{"router_bias": true, "optimizer": "muon_variant", "lr_mult_down": 2.0}
Below are experts of layer 9 (counted from 0) of a mixture-of-experts language model. Rows are named router (the router's row for the expert), down (a neuron's output weights, with its number) and show model dimensions 0-191. Each number is 128 + 32 x the weight over its row's rms, rounded and kept within 0 to 255.
After each expert's rows: a language model's description of what the expert responds to. This comes from a sample of Wikipedia text that the model never trained on.

# expert 2
router [140 134 112 127 126  97 147 123 131  94 122 106 126 172 142  69 167 116 158 125 138 127 180 184 173 129 110 145 120 151 130 133 188 113  67 165 159 112 162  97 164 116 105 115 131 123 146 147 170 112 149 129 119 135 178 219 115 135 126 148 138 107 146 164 189 153 199 125 147 136 121 133  98 109 110 149 147  70 129 110 101 148 106  93 163  83 114  95 149 138 117 105 108 121 104 154 127 113 211 161 201 158 148 165 131  97 116 182 149  89 100 113 183  90 130  82 103  66  60 142 130  73 109 160 161  95  67  90 174 102  92 111 148 133 107 130 137 182 128 199 180 113 135 142 151 111  62 107 115 117  70  76 148 116 135  97 146  94 152  88 111 108 133 157  65 164 154 130  91 167 128  64 108 164 149 100 131  93  76  95  88 196 141 105 110 151 160 116  89 127 157 129]
down0 [159 100  43 127 160 133  71 194  65 129 121 171 127 165  97 133 140 203 140 131 146 138 141  72 131 137 113 106 156 143 101 108 197 147 129 126  84  63 130 103 137 151  88  95 115 175 106 133 157 175  98 166 180 140 171 105 119  52 123 146 157 120 131 165 151 197 128 151  78 150 125 142 112 148 135 172 130 104 128 109 138  96 127 109  95 126 171 140 138 111 149 135 157 179  88 114 163 140 143 122 189 158 174 130 189  96 103  88 106 135 123 120  87 172 186 136 149 134 128 161 135 112 163  90 150  74 126 114 171 148  88  84 139 138 145 138  50 127 147 153 151 163 111 125  83  95 123 104 141 146 129 121 128 174 175 131 103 132 120  76 110 123 122  84 103 140 193 133  72 151 110 190 126 127 137 100 133 156 150 109 195 204 103 101 150  98  79 139 184 175 138 112]
down1 [103 172 147 178 120  89  97 131 155  96 118 134 142 103  32 136  81 124 120 149  69 137  84 172 167 118  91 105 124 169 116 156 120  98 126 113 140 108 154 140  85 145 134 132  84 161 119 130 128  68  88 117 131 144 124 154 128 165  38 118 146  97 104 138 198  81 121 118 101 114 149 131 164 143 142 116 152 107  87 154 114 164 113 129  95 149 143  96 141 150  62  88 154 137  96  98 142  93  78  84  92 170 117  81  94 107 115 143  72 194  72 114 105  58 153  95 129  80 128 131 191  99 115 123 159 152 134 132 168 126 114 113 153 135  79 111 106 182 154  99 145 112  92 195  71  93 118 166 146 148 109  66 134 164 129 157 105  83 112  38 148 159 146  80 106 165 132 105 106 124 146  89 111 141 105  73 142 142 127 125 141  76 176 129 130 122 118 136 178 177 121  74]
down2 [101 131 108 140 138 113 134  96 121 147  89 105 102 111 129 172 166 118 128 115 100 125 112 115 138 132 169 147 120 107 159  85 123 134 147 114 137 134 166 142 107 113  90 117 103 158  67 127 159 145 184 118  87  64 132 103 100 164 113 121 137 136 134 125 152 167 132 177 155  99  56 108 103 160  94  81 129 159 169 175  49 169 158  68 134 109 134 129  52  90  94 123  89 168 122  63  94 157 109 175  99 146  71 106 151  79 200 134 118 116 179 127  96 163 113 131 156  69 153 120 132 171 160  93 135 156 163 141  96  85  85 175  95 124 125 125 130 115 119 117 147 137 120 147 102  62 146 104 154 126  77 147 103 170 149 116 112 140 141  30 151 121  84 143 130 136 150 161 176 118 107  98 188 112  26  98 171  96 100  45 107 123 102 159 148 160 162  91 136 143 155 120]
down3 [125 127 166  95 161  91  63 141 157 161 170 154  88 175 108 123 183 135 148 139  80 154 137  98 135  99 159 115 121 189 144 120 206 155 132 162 125 157 118  94 125 126 140 115 119 118 111 159 111 147  98  83 186 128 104 202 160 139 110  81 102 108 139 133  95 147  99 165  61 120 131 100 151 124 118 150 158  91 144 100 158 152  74 200 105 101 197 130 146 139 133 124 143 141 142 108 160  95 126 135 150 132 147  95  94 105 125 213  89 136 151 135 104 108 122 100 114 132  56 131 104  85 127  87 145 135  79 169 174 121 158 185 145  68 134 174 179 142 137 101 126 104  98 141 138 168 100 130 137 184  72 169 163 125 133 110 113 128  72 152 133 135 122 133 111 194  79 128 100 101 107 158  99 110  96  52 120 117 133 184 177 147 103 137 120 103 129  59  87  50 103 165]
down4 [ 75 167 129 141 130  97 103 207 105 197  96  92 125 127 109 157  97 126 122 174  98 154 103 119 139 147 127 154 148 130 177 104 155 125  64 149 119 165 109 162 127 114 133  96 129 149  85  94 135 196 204  56 123  97 117 120 124  35 168 105 122 186 148 107 138  90 147 133 117 119 182 130 155 131 141  84  96 149 127 188 103 146 183 155 169  99 144 136 129 103 122  95 160 134 149  94 176  71 116 133 127 165 125 113  59 128 140  35 128 141  96 162  86 110 100  72 180 139 148 108  99  90  78 118 119 114 152 135 121 115 133 118 128 200 120 124 122 138  95 118  96 148 212  80  92  59 126 126 154 128 139 132  73 183 105 164  90 171 101 167 148 153 129 110 139 110 169 149 145 114 100  86  75 110 125 137 107 108 139 155 129 104 175  89 124  87 123 159 136 125 137 124]
Description: Head nouns right after the, The or a possessive that begin a clause, such as book, film, album, species; also pronouns he, she, it.

# expert 10
router [210 134 135 120  81 106 132 138 172  68 109  93  57 170  95 133  80 133  92  90  76 138 140  88 159  88 172 183 142 157  81 109 143 120 130  73 151 160 111 125 175 140 142  79 158 123 121 109 110  81 158 157 174 108 105  97 167 101 107 177  81 146 139 145 185 117  70 170 107 159 110 161 110  92 153  96 100 142 112 176 150 158  64 148 114  84 134 111 120 151  65 162  95 142 114 129 138 117 124 101 114 120 124 146 141 149 165 155  86  80 143 111  64  84 166 136 146 125 131 145 137 131 167 177 136 157 114 141  79  72  57  94 181 154 108 152  91 129 115 124 157 153 128  99 108 150 127  84 145 128 130 107 151 108  99 140  76  98 135  73 178 110 165 140 109 111 124 130 159 129 161  73 154 162 103  90 119  99  67 102 164 163 125 129  77  88  73 151 173 152  88 163]
down0 [131 120 140 180 114 170 115  92 100 172 153 132 161  99  75 160 201 137 113 140 136 126 130 163  91 175 133 111 105  83  70 135 166 102  76 146  94 144  83 159 180 116 123  44 126 122 114 112 151 137 121 163  85 134  96 108 126  54 161 141  97 130 143 161 151 148 180 116 109 109 163 107 169 126 198  35 151  87 106 148 143 126 141 144  85 141 111 120 123 145 109 123 201 177 139 117 132 130  91 170  95 146 159 179 132 106 131 138 130 112 178  91 112  95 107  84 106 155 171  67 112 131 136 125 164 124 116 135 141 135  97 117  50 131 134 114 145 185  92  93  81 157 195 100 141  87 105 148 162  75 126 101 143 106 116 183 130 115 139 122 136 164 203 134 147 152  43  95  62 157 114 112 141 146 147 122 124 140 151 176 118 157 153 138 101 147 188 132 115 110 138 178]
down1 [138 121 130 101 101 108 117 116 114  78 125 111 110  86  90 195  99 146 146  79 113  78 166  77 135 153 112 163 117 138  82 140 113 137 127 166 162  57 129 114 146  76 156 133 148  39  97 142  75 169 139 158 255  95 116 100 122 169 162  96 160 132 128 111 103 105 118 161  79 106 120 151 116 147  98 191 137 105 155 141 129  80 122  82 144  85  77 121 130 144  91 161 104 102 119 131 143  87 120 119 148 169  73  92  97 135 203 127 108 123 137 156 182 125 127 137  83 120 100 130 124 135 108 146 109 147 105 157  84  94 121  95 135 119 136 156 117 152 132  67 147 106 108 181 101 150  82 139 112  87 163 132 118 135  90 164 129 156 180  99 117 132 140  90 116 124 118 181 124  88 117 148 131 119 130 127 119 139 121   3 181 120 119 123 156  79 126 120 114 201  80 165]
down2 [ 99 154 141 107  85  96 132  88 143  84 147 180  94 182 143  80 117  79 117 140 146 108 144 139 180 158  91 108 166 110 111  76  99 136 135 142 125 151 156 209  59 145 156 168  70 136 111 154 124 148 159 151 159  72 234 139 115 149 128  85 121 158 122 156  96 154 103 142 105 133 102 190 167 105 185  75 158  70 179  98 123  88 154 197 117 112 137 114 121 139 146  89 164 178 109 154 118  92 179 151 162 153  92 118 100 128 163 143 135  88 145  94 166 141 161  23 121 118  76 110 138 188  92 118  84  96 151 104 148 167 114 131 135 149 128 145 108 128 116 137 184 116 146 102 157 152 101  99 141 113 137 131 116 108 108 143 106 205 107 139 131 125 110 145 179 126 122 144 143 149 111 178 125 173  91 121  82  94 103 100 143 131 122 178 123 129 180  85 132 101 113  84]
down3 [145 159 114  65 106 137 131 107 202 116 110 147  89 186 156 100 176 116  91  64  91 121 153 181 160 156 166 172 106 139 116 115 145 122 150 133 137 122 164 142 105  76  49 102 130 151 133  72 131 152 106 134 177 166 140  90 174 128 130 138 117 123 159 135 165 132 152  61 137 178 115 101 166 120 149 125  97  55  92 233 115  95 129 124 130 137 141 179 153 144 138 131 105 124 144 167 167 113 146 115 112 162 174 134 109  68  78  90 123  77 147  99 168  79 103  80 100  87 161 121 103 105  78 137 132 136 166 162 155 147 148 105 114 113 136 106 135  96 153 149 143 129 192 144 114 170 132 158 144  74 220 118 110 153 117 133  90 163 132 188 124 154 157  98 124 130 140 112 156  86 122  92 183 136  99  93 133 101 153 183  79 163 125 164  98 160 157 149 147 165 130 170]
down4 [151 116  90  49 104 139 138 160 159  63 111 145 124  80 172 187  79 114 126 121 144  40 162 134 164 179 162 178 128 119 150 132  97 136  88 118  83 145  94 131 130 113 215 146 165 145 194 138 112 173 156 104  82 120 158 106 132 119  95 129 147 149 175 159 104  85 133  89 128 126  84 123 133 121  91  87 123 122 124 124 149 125 165 145 139 116 134 100 141 118 118 157 117 123 114  90 151  94 130 154 182 115  92  91 169 164 142 105 136  99 141 174 222 140 102 158 117 129 115 148  89 159 133 158 151  79 173 159 102 228 119 141 114 126 147  73 154  29 114 115 171  91 174  71 127 125 173 120  83 107 120 123 112 222 149 107 157 100 131 122 132 129 146 113 108  97 124  83 161 119  87 130 152 152 142 132 102 155 110 130  96 137  97 159  84 111  89 154 135  95 104 136]
Description: Commas after names and taxon names, plus and, was, is, are that join or begin a predicate, as in chirinda, the...

# expert 22
router [110  88 104 107 151 134 107 141 141 151 163 141 145  78 136  93 176 112  90 128 132 118 182 112  68  88 118 135 119 153 131 145 170  87  98 104  68 107 129 134 158 112 152  81 126  62  63 110 118  95 109 117 177 104 163  89 142 119 141 120 120 157  99  72 129 159 154 124 139 120 155 198  70 156 139 113 112 154 107 117 123 107 105 109 140 158 176  57 128  93 160 124  99  90 135 213 148 145 114 132 122  83 113 147 130  88 155  85 152  94  87 144 149 148 199 149 156 104 116 214 182 108 191 135 173  74 142 119 152 118 127  86 135 119 158 125 121 158 112 113 101 115 163 165 110 164 124 111 127  91 128 120  95 127 165 101  78 120 118 129 170 145 131  98 199 120 151 148 134 152 170  84 150 163  86 177 180 129 133 117  58 180  90 108  75 171  95 163  59 171 129 160]
down0 [139 123 139 100 156 130 120 127  95 150 174 141 103  81 172 163  57 122 120 118 112 144 142 150 142 122 156 144 130 141 140 111  40 143 144 146  76 155 111 135 146 171 119 196 121 127 137 171  85 165  74  89 138 103  67 117 175 102 124 132 181 122 158 183 104 126 189 178 154 109 184 119 153 104  36  94 105 130 162  85 142 131 146 190 139 129 115 115 168 114 149  73 143 134 147 153 110 122 173 115 145 130 121 107  91 128 137 113 103 105 157 145  97 175 134 133 106  81 198  53 131 167  98 122 112 207 223  94 141 143 151 130 167 122 133 153 156 100 173 103 116  77 221 168 133 137 128 126 118 126 140 166 102 107 107 158 139 174 123 157 186 137 138 130 188 108  99 118 133 145 155 101 153 102 137  98 111 129 136  70  94 102 197 120 155 150 134 160 110 122 117 152]
down1 [131 151 111 155 127 163 189 115 105 136  98  96 135 135 155 139  99 149  93 145  94 104 205 111 152 145 154 118 109 121 148 229  60 132 126 107 144 115 113  92 113 155 112 121 122 144 144  82 125  91 129  61 137 116 141 148 118 116 136 121 151 176 148 125 156 131 146 114  88 171 165 106 177 123 102 114 144 162 120 152 177 157 129 118 153 126  67 105 106 100 114 117 148 128 145 125 105 114  58  29 124 140  79 157 122  87 170  99 170 144 136 114  86 140 105 143 163  50 176  61 153 161 165 148 161  82  97 171 148 129 158 119  73 173  86 119 103 147 152 177 103 114 110  94 161 162 136 175 123 167 137 180 114 173  96 108  72 133 119 154 104 129 119  98 140 139 177 123  47 152 102 144 197 145 115 148 127 119 136 107 122 116 129 109  93 110  86 119 121 245 100 133]
down2 [102  93 124 146  91 145  73 119 139 116 181  88 144  94 108 197 111 122 155  73  62 158 108 112 170 102 126 183 132 125 141 113 113 113 133  78 120 173  88 115 135 147 145 162 122 106 177 141  91  88 111 173 111 148 173 132 128  96  99 154 101 150 114 105 148 166 147 141 104  91 133 176 132 120 159 128 194 139 145  99 128  92 211 121 123 105  84 166  72 126 159 199  89 129 182 145  83  91 123  93 148  95 118 138 103 110  88 137 142 134 117 113 137 119 196 107 130 181  94 134 107 173 111  82  55 128 186 121 133 107 126 120 111 106 106 150 106 134  71 161 101 170  62 146 140 183 119 117 143 156 158  98 161 106 113  88 113 153  81 136  98 150 151 147 132  33 100  89 174  86 138 152 133 184 104 130  81 133 100  52 170  83 142 111 155 147 120 130 169 133 146 161]
down3 [130  92 125 183 125  91 143 173 143 127  99  70 115  76 117 177 174  80  80 161 141  69  69 165 152 121 137 196 115  92 132 112 146  98 112 130 147 147 122 125  42 161 113 181  87 161 114 136 132 181 137  80  99 181 123 162 137 140 155 136 115  71 139 191 168  91 135 109 187  67 120 121 155 147  85 129 119 109  94 118 126 139  89 146 179 133  91 146 193 183 109  76  77 193 122 187 127 196 127 134 126 107 163 140 129 101 128 119  98 109 129  97  82  92 130  88 172 148 146 161  97 103 135 156 124 181  78  81 142 131 112 129 163 133 111 110 116 166 100 123 132 150 170  99 138 109 129 144 108 137 110 152 109 150 129  86 180 137 137 145 117 108  81 114 125 107 119 159  65 114 142 124  85 159 174  82 125 138 189 114 170  69 205 124 149 157 126 107 120 118 159 127]
down4 [ 90  90 125 101 166  93 108 186 185 120 137 113 137 126 121  91 165 131 106  82 109  96 111 128 158 117 110 134 169 128 110 218 133 155 130 120 147 133  82 159 116 162 147  83 133 140  70 116 154 112 184 129 134 133 156  75 147 142 174  92 155 128 108 159 202 153 107 145 123 131  80 163 141 136 126 112 102 139 126 161 142 124 127  98  82 118  98 155 128 150 140 122 123 157 160 120  64 137 147 119 126  92 125  83 123 152 105  92 108 117 126 107 163 125 110 130 125  97  75  89 104 195 121 220 163  90 134 110 132 110  76 157 132 128 121 130  99 112 128 138 152 159 153  99 106 145 164 128 179 169  94 138 147 158 204 166  65 131 157 132 142 148  75 186 153 100 133 177 149 123 129 200 164 194 184 168 178 104 125  30 115 160 109 141 155 165 119 112  98 232 136 126]
Description: Words inside song, film and cast titles and personal names in credits lists, such as "The, James, San, Van.

# expert 4
router [104 104 172 108 151 199 155 128 111 129 124 114 134  70 138 100 189  96 120 160  97 105 207 110 154  96 150 219 170  81 159 149 107 120  98 108 103 106 145 152 175  74 132 113 154  74 102  74  60 142 142 129 124  99 105 125 113 147 102  90 138 157 141 113 102 167 167 124 133 108 179 155 105 130 140 140 144 153 119 109 151 119 176 116  86 160 165 142 140 111  89  88 122 130  94 135 115 171 110 141 117 113  71 121 135  86 165 119  66 101 112  89 182 163 203 141 128 121 185 154 181 109 127 128 158  97  74 135 158 129 111  70 135 124 173  89 126 153 113 130 155 112 159 119 130 143 104 100 159  82 145  81 143 145 123 126  87 155 162 117 119 103 130 149 158  99  96 124  98  51 169 127 167 145 100 196 117 147 144 160  78 173 133 133  62 135 105  81  42 143 142 181]
down0 [137 142 185 159 117  74  77  71 152 169 164 127  78 122 118 145  91 143 117 145  88 134  98 164  87  77 164 148 108 138 155 118  93 121 154 104  96  82 152 107 140 102 133 112  96 124  86 203 130 135  88  31  80 125 102 135 161 147 152  63 135 134 143 112 120 170 196  89 108 131 162 121 132 160 197 104  90 129 104 114 199 144 145  84 111 131 165 153 103 102 120  88 175 152 158  82  83 113  81  72 120  99 142 111 137 199 123 125  89 100 123 172  82  70 144  96 111  99 199 119 153 141 147 130 113 108 171 150 145 134 149 163 102  86 141 122 129 163 149 164 124 118  89 114 176 147 139 136 108 156 163 125 147 162 201  98 112 136 148  90 145 123 113 106 130 147  99 169 124 124 140 145 114  79 117 183 192 152  78 152 163 160 166 116 120 158 144  94 102 125 188  92]
down1 [ 72 196 152 138  54 117  63  79 157 145 106 109 159 120 156 157 133 123 125 122 124  62 141 104 147 108 100  84 178  78 100 159 141 123 112 124  96  72 106 140 110 139 120  84 106 114  95 157  82 174 175 125 146 105 161  94 152 133 121 157 140 186  85 152  93 121 135 164  85 162  90 146  90 121  60  90 106 112 139  90 147 145 112  87  64 185 172 107  85  92 142 133 125  80 102 147 128 125 130 143 203 177 146 131 139  78 186 153 120 102 168  87 120 113 169  84 112 107  87 101 135 112 106  93  86 108 113 109 152 122 131 118  82 141  94 146 104 146 112 135 141 109 140 122 112 114  89  44 112 113 164 149 154 110 158 122  44 163 163 128  65  89  87  78  96 126 147 126 101  93 185 172 153 175 135 142 109  92 144 130 125 128 162 146 111  58 129 136 150 126 160 163]
down2 [107 167 147 109  95 105  95 104 145 126 153 154  85 108 153 120  97 157 140  79 176 162 159 121 182  90 157 143 175 105 142  98 152  98 119  95 166  53 161  49  96 123 161 153 173  99 187 130 128 136 147 170 112 119 117 197 193  97 136 137 138 168 130 127 148 185 134 124 158  80 167 116 160  78 131 135 164 122 141 146 118 194 136 201 145 148  78  75 121  68 146 156 147 130 105  74 120  59 206 130 150 141 132  94 144 125 103  78 117 130 160 153 149 134 128 118 117 161 103 164 132 181 128 128 101 169 165 121 180 155 106 135 131 123  94 122 120 137 145 193 106 140 114  99 106 181 185 120 114 110 128 105  87 173 105 122 101 132  70 151 160  72 111 149 173 164 175 150 146 123 107 143 116 163 151 148 163  98  63 163 128 139 166  90 196 128 103 100  95 119 157 127]
down3 [137  84 116 131 144  98 152 137 116 154 102 160  75  74 149 118 149 121 147 135 131  96 162 101 117 138 119 140  80 170 130 132 190  68  91  58 112 161 138 156  97 103 141 114  97 134 160  78 124  94 116 119 142 135 212  98  79 160 121  71  84 152 137  79 183  56 128 146 130 171 116 172 167 133  72 137 126 162 145 118 164  97 156 138 106 170 131 141 215 123 130 169 123 137 132 136 172 120 120 121 131 126 189 167 114 111 123 145 170 123  95 119 111 128 164 167 170 118 121 159 128 165  96 168 107  69 132 101  79  56 157 188 106 120  86 173 150  79 130 108 123 164 147  87 152 128 141 134 137 125 115 124 135 129  99 136 124 167 138  51 152 174 185 123  78 125 136 129  89 162 149  92 110  63 163  94  62  94 116 101  91 184 114 112  91 137 173 129 159 179 167 126]
down4 [124  97 136 143 108 186 124 158  98 175 129 109 112 123 126  86 159 139 141 158 180 170 118 124 128 170  79  82  77 134 147 181 154  87  91 120 106 147 142 152 112 126  75 161 143 202 142 114 100 132 203 103 104 120 161 136 150  95  90  88 138 155  92 171 135  87 106 164 104 163 190 106 150  69 186  85 101 157 158 169 152 157 121 182 151  97 139  91 148  59 131  71 129 141 146 117 163  73 112 131  96 149 152  61 103 146 129 112  99 184 113  92 170  78 101  98 143 156 189 106 198 128  93 168 119 103 139 111  86 163 127 115 148 129  81 121 152 119  96 164 151 119 110 144  84 157 120 150 186  83  86 138 205 160 139 112 149 120  99 136 129  97 116 123 120 139  31 107 141  96 147 112  73 166 136 147 142 115 179 155 117  95 112 170 139 105 106 127 123 140 154 122]
Description: Words in music, album, chart and TV contexts, such as chart names, song titles, reviewer names and episode lists: US, Best, Songs.

# expert 16
router [164 129 107 169 119  80 156  94 129 128 106 114 133 121 109 101 112 165 112 132 130  85  97 204 199 107  90 151 185 171 139 127 193 127  91 132 136 123 139  96 146  99  90  77 102 180 160 152 185  85 117 145  88  86 178 170 123 158 123 126 105  98 118 176 138 171 142 115 130 153  27 111 167 121  78 196 149 109 147  88 117 134  36 136 150  56  86 157 141 111 153 117 166 130 119 122 110 145 180  96 186 127  87 155 139 119 107 148 182 134 125 132 124 117 159 114 105  87 116  81 169 144 128 115  81 143 102 109 173 125 114 193  96  86 104 121 110 186 142 157 152 102 118 135 136  98 103 155 128 138 126  98 162 103 151 102 208 114 165 112 119 153 133 114  47 156 119 119 138 164 122 106 123 138 137  98 157 111  47 112 120 145 142 185 144 126 169 166 163 114 116 115]
down0 [137 115 163 182 152 140 175 158 194  43  86 109  96 100 137 141 130 105  95 121 118 137  59 111 160 120 106  92 100 120 131 112 142 118 103 102 173 143 135 150  62  96  86 101 147 125  96 130  48  92 220 123 123 146 121 121 158 102 127 108 136 152 129 144 119 143 114 156 163 101 177 136 162 181 144 171  96 110 112 158 169 151  96 170 172 121  82 185 104 126 168 142 118  79 182 146 120 190 120 117  98 116 136 102 152 112 133 101 100  95  93 102 157 119  76 118 107 120 112 154 102 140 146 117 127 133 104  98  90  86 128 149 174 193 134 207 115 119 118  81  79 115 109 143 114 129 140 102 150  99 117 147  97 118 149 113 132 109 141 191  77 137 140 182 149 159  96 104 197  38 156 109 101 120 160 147 130 108  73 134  48  84 126 159 113  91 145  91 153  98  96 139]
down1 [134 128 151 213 168 168  72 128 122  42  99 117  89 127 143  54 179 181 110 111 169 152 169 157 139 140 142  96  85 168 119 123  82 135 143 168 109 130 160 125 111 109 146 181 142  98 119  71 165 169 147 123 151 151 141 111 115 130 121 104 158 152  87 129 117  99 117 131 134 138 122  52  93 114 145 104 153 155 119 112  99 105 129 162 129 154 152 131 127 131 163 141 158 107 132  83  80 113 177 144 131  49 106 150 182 108 177 114 125 189 144  83 137 141 132 148  69 104 100  90  73 149 130 114 112 145 160 144 137 123 178 104 150 189 157 133 104 166 124 112 166 121 139 155  85 114 124 163  43 139 149 101 149 161 117 155  44 118  93 157 165 128  99 198 147 115 149 171 149 129 145 141 140  94 137 146 164 117  62  75 146 111 140  73  65  94 101 119 119 179  85 156]
down2 [ 95  99 140 116 114 176  92 177 104 160 161 122 103 168  86 128  95 120 170 116 159 136 116 146  97 152 125 128 104 115 141 129 131 151 123 142 166 104 164 163 127 185 126 128 120 173 169 138  92 112 113 125 184 112  95 113 188  92  92 174 139 110 121 174 111 116 126 115  86 121  89 170  85 104 130  91 131 101 136 104 150 167 127  89  99 152  67 150 107 125 141 132 159 128  79  80  65 108 133  78 125 118 134 162 120 108 193 134 178 194 134 200 105 126 144 115 139 174 160 155 112  53 191  93  68 182 121 124 179 106 160 193 168 154 125 115  98 130 127 106  91 151 199 107  97 122 136  81 124 176  98 103 117 137 152 176  94 155 137 119 121  72  94  77 181 142 100 147 167 110 112 131 123  73 113  93 139 102 179 102 120 131 144 179 115 151 143  93  34 155  76 129]
down3 [117 130 169 134 145 107 117 113 132  88 100 157 143 200  94 192 172 163  97  96 140 138 132 122 149 142 118 125 179  99 148 133 125  78  99 108 129 101  47 164 163 168 153 112 113 135 132 167 137 117 123 108 161 150 157 127 123 151 108  88 129 150 103 206 115 112  91  89 110 173 134 156 231 135 124 118 201 139 149  45 131 132  65 133 144  99 103 159 136 156 116 125 140 120 124 108 104 113 123 165 125  82 115 158 105 141 112 112 123 112 130 210 117 171 116 157 142  98 120 165 123 144 166 134 169 143 173 115 168 165 117 164  87 127 160 158 124 119  98 145 145 149 193 114 155 115 119 197 108 121 127 105 118  82 162  84 173 135  89 102  54 117 115 144 171  81 115 112 153 162 171 205 167  97 132  42 111 180 121  93 117 114 138  77 128  92 133 169  75 141 141 172]
down4 [152 140 121  52 120 101 182  97  76 109 153 143 152 123  92 111 133  97 152  53 113 167 167 140 144  42 118 182 130 145 144 126 157 167 169 177 109 121  88 102 135 111 149 112 125 119 222 143  94  94 106 134  85 111 156 126 143 120  78 186 213 121 150 187 151 111 141 109 163 131 134 108 114 142 145 159 160 129 167 157 126 133 115  87 113 149  94 186 148 111 120 147 113 144   2  93 139 137 120 101 161  89 169 114  97 145 108  73 120 135  44 177 138  92 115 146 114 180 105 150 130 116 111 129 144 115 151 144 177  88 168 104 129 154  62 101 113 150 152 142 136  89 136 104 129 142  64  90 115 106 155 115 150 185  72 116 118  71 132 134  74 146 141 113 105 144 184 137 135 140 120 136  86 130 133  88 124 112  91 177 120 152 155 127 126 130  97  91 144 127 147  97]
Description: General nouns ending a noun phrase before of, in, or and, such as years, time, season, member, team, government.

# expert 7
router [114 154 153 124  73 124 148 153 169 157  74 159 106 185  71 128  91 139 184 131 138 150 171 176 143 148  91 149 148  93 141 149  93 130 127 104 120 113 134 128 165 132 124 183 180  68 130 177 106 122 172 147  81  76 108 154 118 111 163 163 139 109 216 119 105  84 135 161 150 108 155  76  82 137 139 144 130  82  98  90 134 100 182 125 139 132 143 169 126 156 162 131 172 101 126 111  95 143 123 187 165 131 143 119 153 163 141 153 130 104 149  97 191  87  84 101 100 189 137 110  82 146 111  75  83 109 153  65 133 145 150 127  68 103 162 178  94 158 155 175 156 161 104  70 112 115 110 132 143 159 138 167 137  94 154 104 134 168 112 140 107 125 105 122 193 146  60 140 143 119  80 118 146 108 176 130 147 108 126 128 173  58 153  71  77 105 133 117  96 139 174  68]
down0 [129  88 101 110 164 171 172 141  26  78  79 221 148 120 112 153  88 161 121 102 132 156 128 133 162 113 157  86 129 104 162 174 117 119 134 167  72  80 117 142 148 155  92 145 199  99 118  84 149 113 160 143 135 173 106 108  85  91 182 125 102  95 116 101 136 129  89 123  79 127  93 133 147 120 136 171 178 193 144 111 141 138 165  72 183 113 137 148 134  99 133 195 135 132  96 146 152 111 171 155 110 134 113 150 103 109 119 146  76 101 121 129 103 141 179 136 132  81 103 176 162 136  74 131 135 114 120 112  73 165 115  58 112 183 140 105  88 110 132 113 124 121 170 126 163  83 145 145 133 115 144 101 105  95 122 154 112 172 141 110 172 120 113 155 212 122 197 118  96 166  89 153 132 148 151 187 133 176 147  88 119 171 137 138  83 113 126 164  88 169  78 129]
down1 [122 147 129 109 134 152 159 118 117  90 121 173  88 168 119  88 127 119 142 161 168  73 107 102  98 107  99 101 143 143 167 143 134 112 111 127  96  41  93 115 212 167 170 159 155 126 154 161  98  96 103 113 189 108 113 166 104 155 138 149 177 162 107 146 151 179 223 160 195 129 119  96 109 133 120  81 114 175 150  95 156 153 155 114  92 134 164 195 151  97 176 118 174 120  70 115 174 174 131 114  99  97  82 143 141 153 110  89  92  64 101 141 127  91 174 137 100 153 131 117 155 164 132 163 115 139 115 158 152 158 241 165 149 166 120  47 109 126 138  93 168 130 122 115 124 142 150 152 121 147 148  94 119 142 145 155 108 117 142 170 152 116  51 112 128 132 134  69 156 130 126 149 143 165 125 160 108  84 156 182 131 111 164 124 108 129 139 136 128 103 130  60]
down2 [107 131 109 125 133 118  73 150 107 112 142 170 124  88 164 150 162 165 123 137 150 137 137 151 121 161 134  92 106 194  87 112 162 132 129 113 156 171 131 153  92 132  98  97 113  99 141 106 100 124  80  84 120 142 161  97 126 124 142 226 125 121 125 124 146  91 140 143 166 129  74 109 161 166 121 133  79 195 136 148 106 113  92 117 142 148 136 162  98 134  88 164  81 113 166 112 103 112 123 134 139 156 112 147 106 107 109 156 177 106  80 122 107 127 118  90  88  91 136 158 133  91 150 174 130 133 107 238  97 153  86 174 114 109 170  94 105 144  54 133  64  98 114 145 132 135 155 151  91  96 154  75 168 104 135 124 112 130 131 117 149 113 139 142  83 137 141  81  71 167 120 169 120  95 146 100 107 139 115 255 123 161 106 179 170 127 123 123 128  52 119 182]
down3 [114 120 117 143  90 173 152 136 130 115 138 110  95  59 162 196 138 125 132 139  95 133 167 111 117 114 164 114 139 127  96  85 119  83 113 109 146  97  82  99 140  84  85 135 123 115 142 104 140 145 152 147 170 159  87  76  96 179 153 155 153 141 121  67  96 127 134 143 159  87 142 177  87 128 104 204 143 177 144 119  99 110 149 120 145 139 109  29 126 146 129 125  64 171 125 163 176 127 146 115 121  77 128 142  89 155 144 107  90 103 166  65 162 145 131  89 136 116 183 133 100 110 142 122 153 136 196  83 151 117 126  40 161  86 118  76 108 123 119 127 176 150 122 115 149  94 173 118 172 128 111 113 188 108 135 107 118 109 139 156 139 182 131 111 165 158  80 210  88 140 167 155 149  99 162 135 120 170 222  54 105 171  97 140 106 104 138 126 132 174 121 116]
down4 [120 159 137  94  93 169 141 140  72 177 105 146 165 151  37 110 100  62 154 139 113 155 111 101 136 133  63 105 139 163 134 126 146 146 173  97  97 120 114 118 119 152 110  78 173 101 108 120 163 129 129 118 108 127 160 150 109 123 147 134  75 180 155  86 108  85 160 140 139  67 131 128 127 118 194 149  61 128 141 118  78  82  67 125  72 160 109 126  97 130 100 118 178 159 147 137 115 126 122 178  71 187 155 145 147 121 119 100  93 115  95 134 145 171  89 113  90 192 145 199  58 172 116 138  56 137 130 157 178 112 102 134  80 107 158 147 174 144 140  73 161 131 140 188 108 132  78 150 157 111 111 151 147 122 162  83 167 131 110 145 128 116 157 165 128 162 188 118 176  93  85 154 116 123 118 168 169 120 133  72 172 118 144 101 101 151 148  90  80 101 145 112]
Description: Newline characters ending infobox fields, table rows and paragraphs, plus section heading markers such as ==, ===, ==See also==.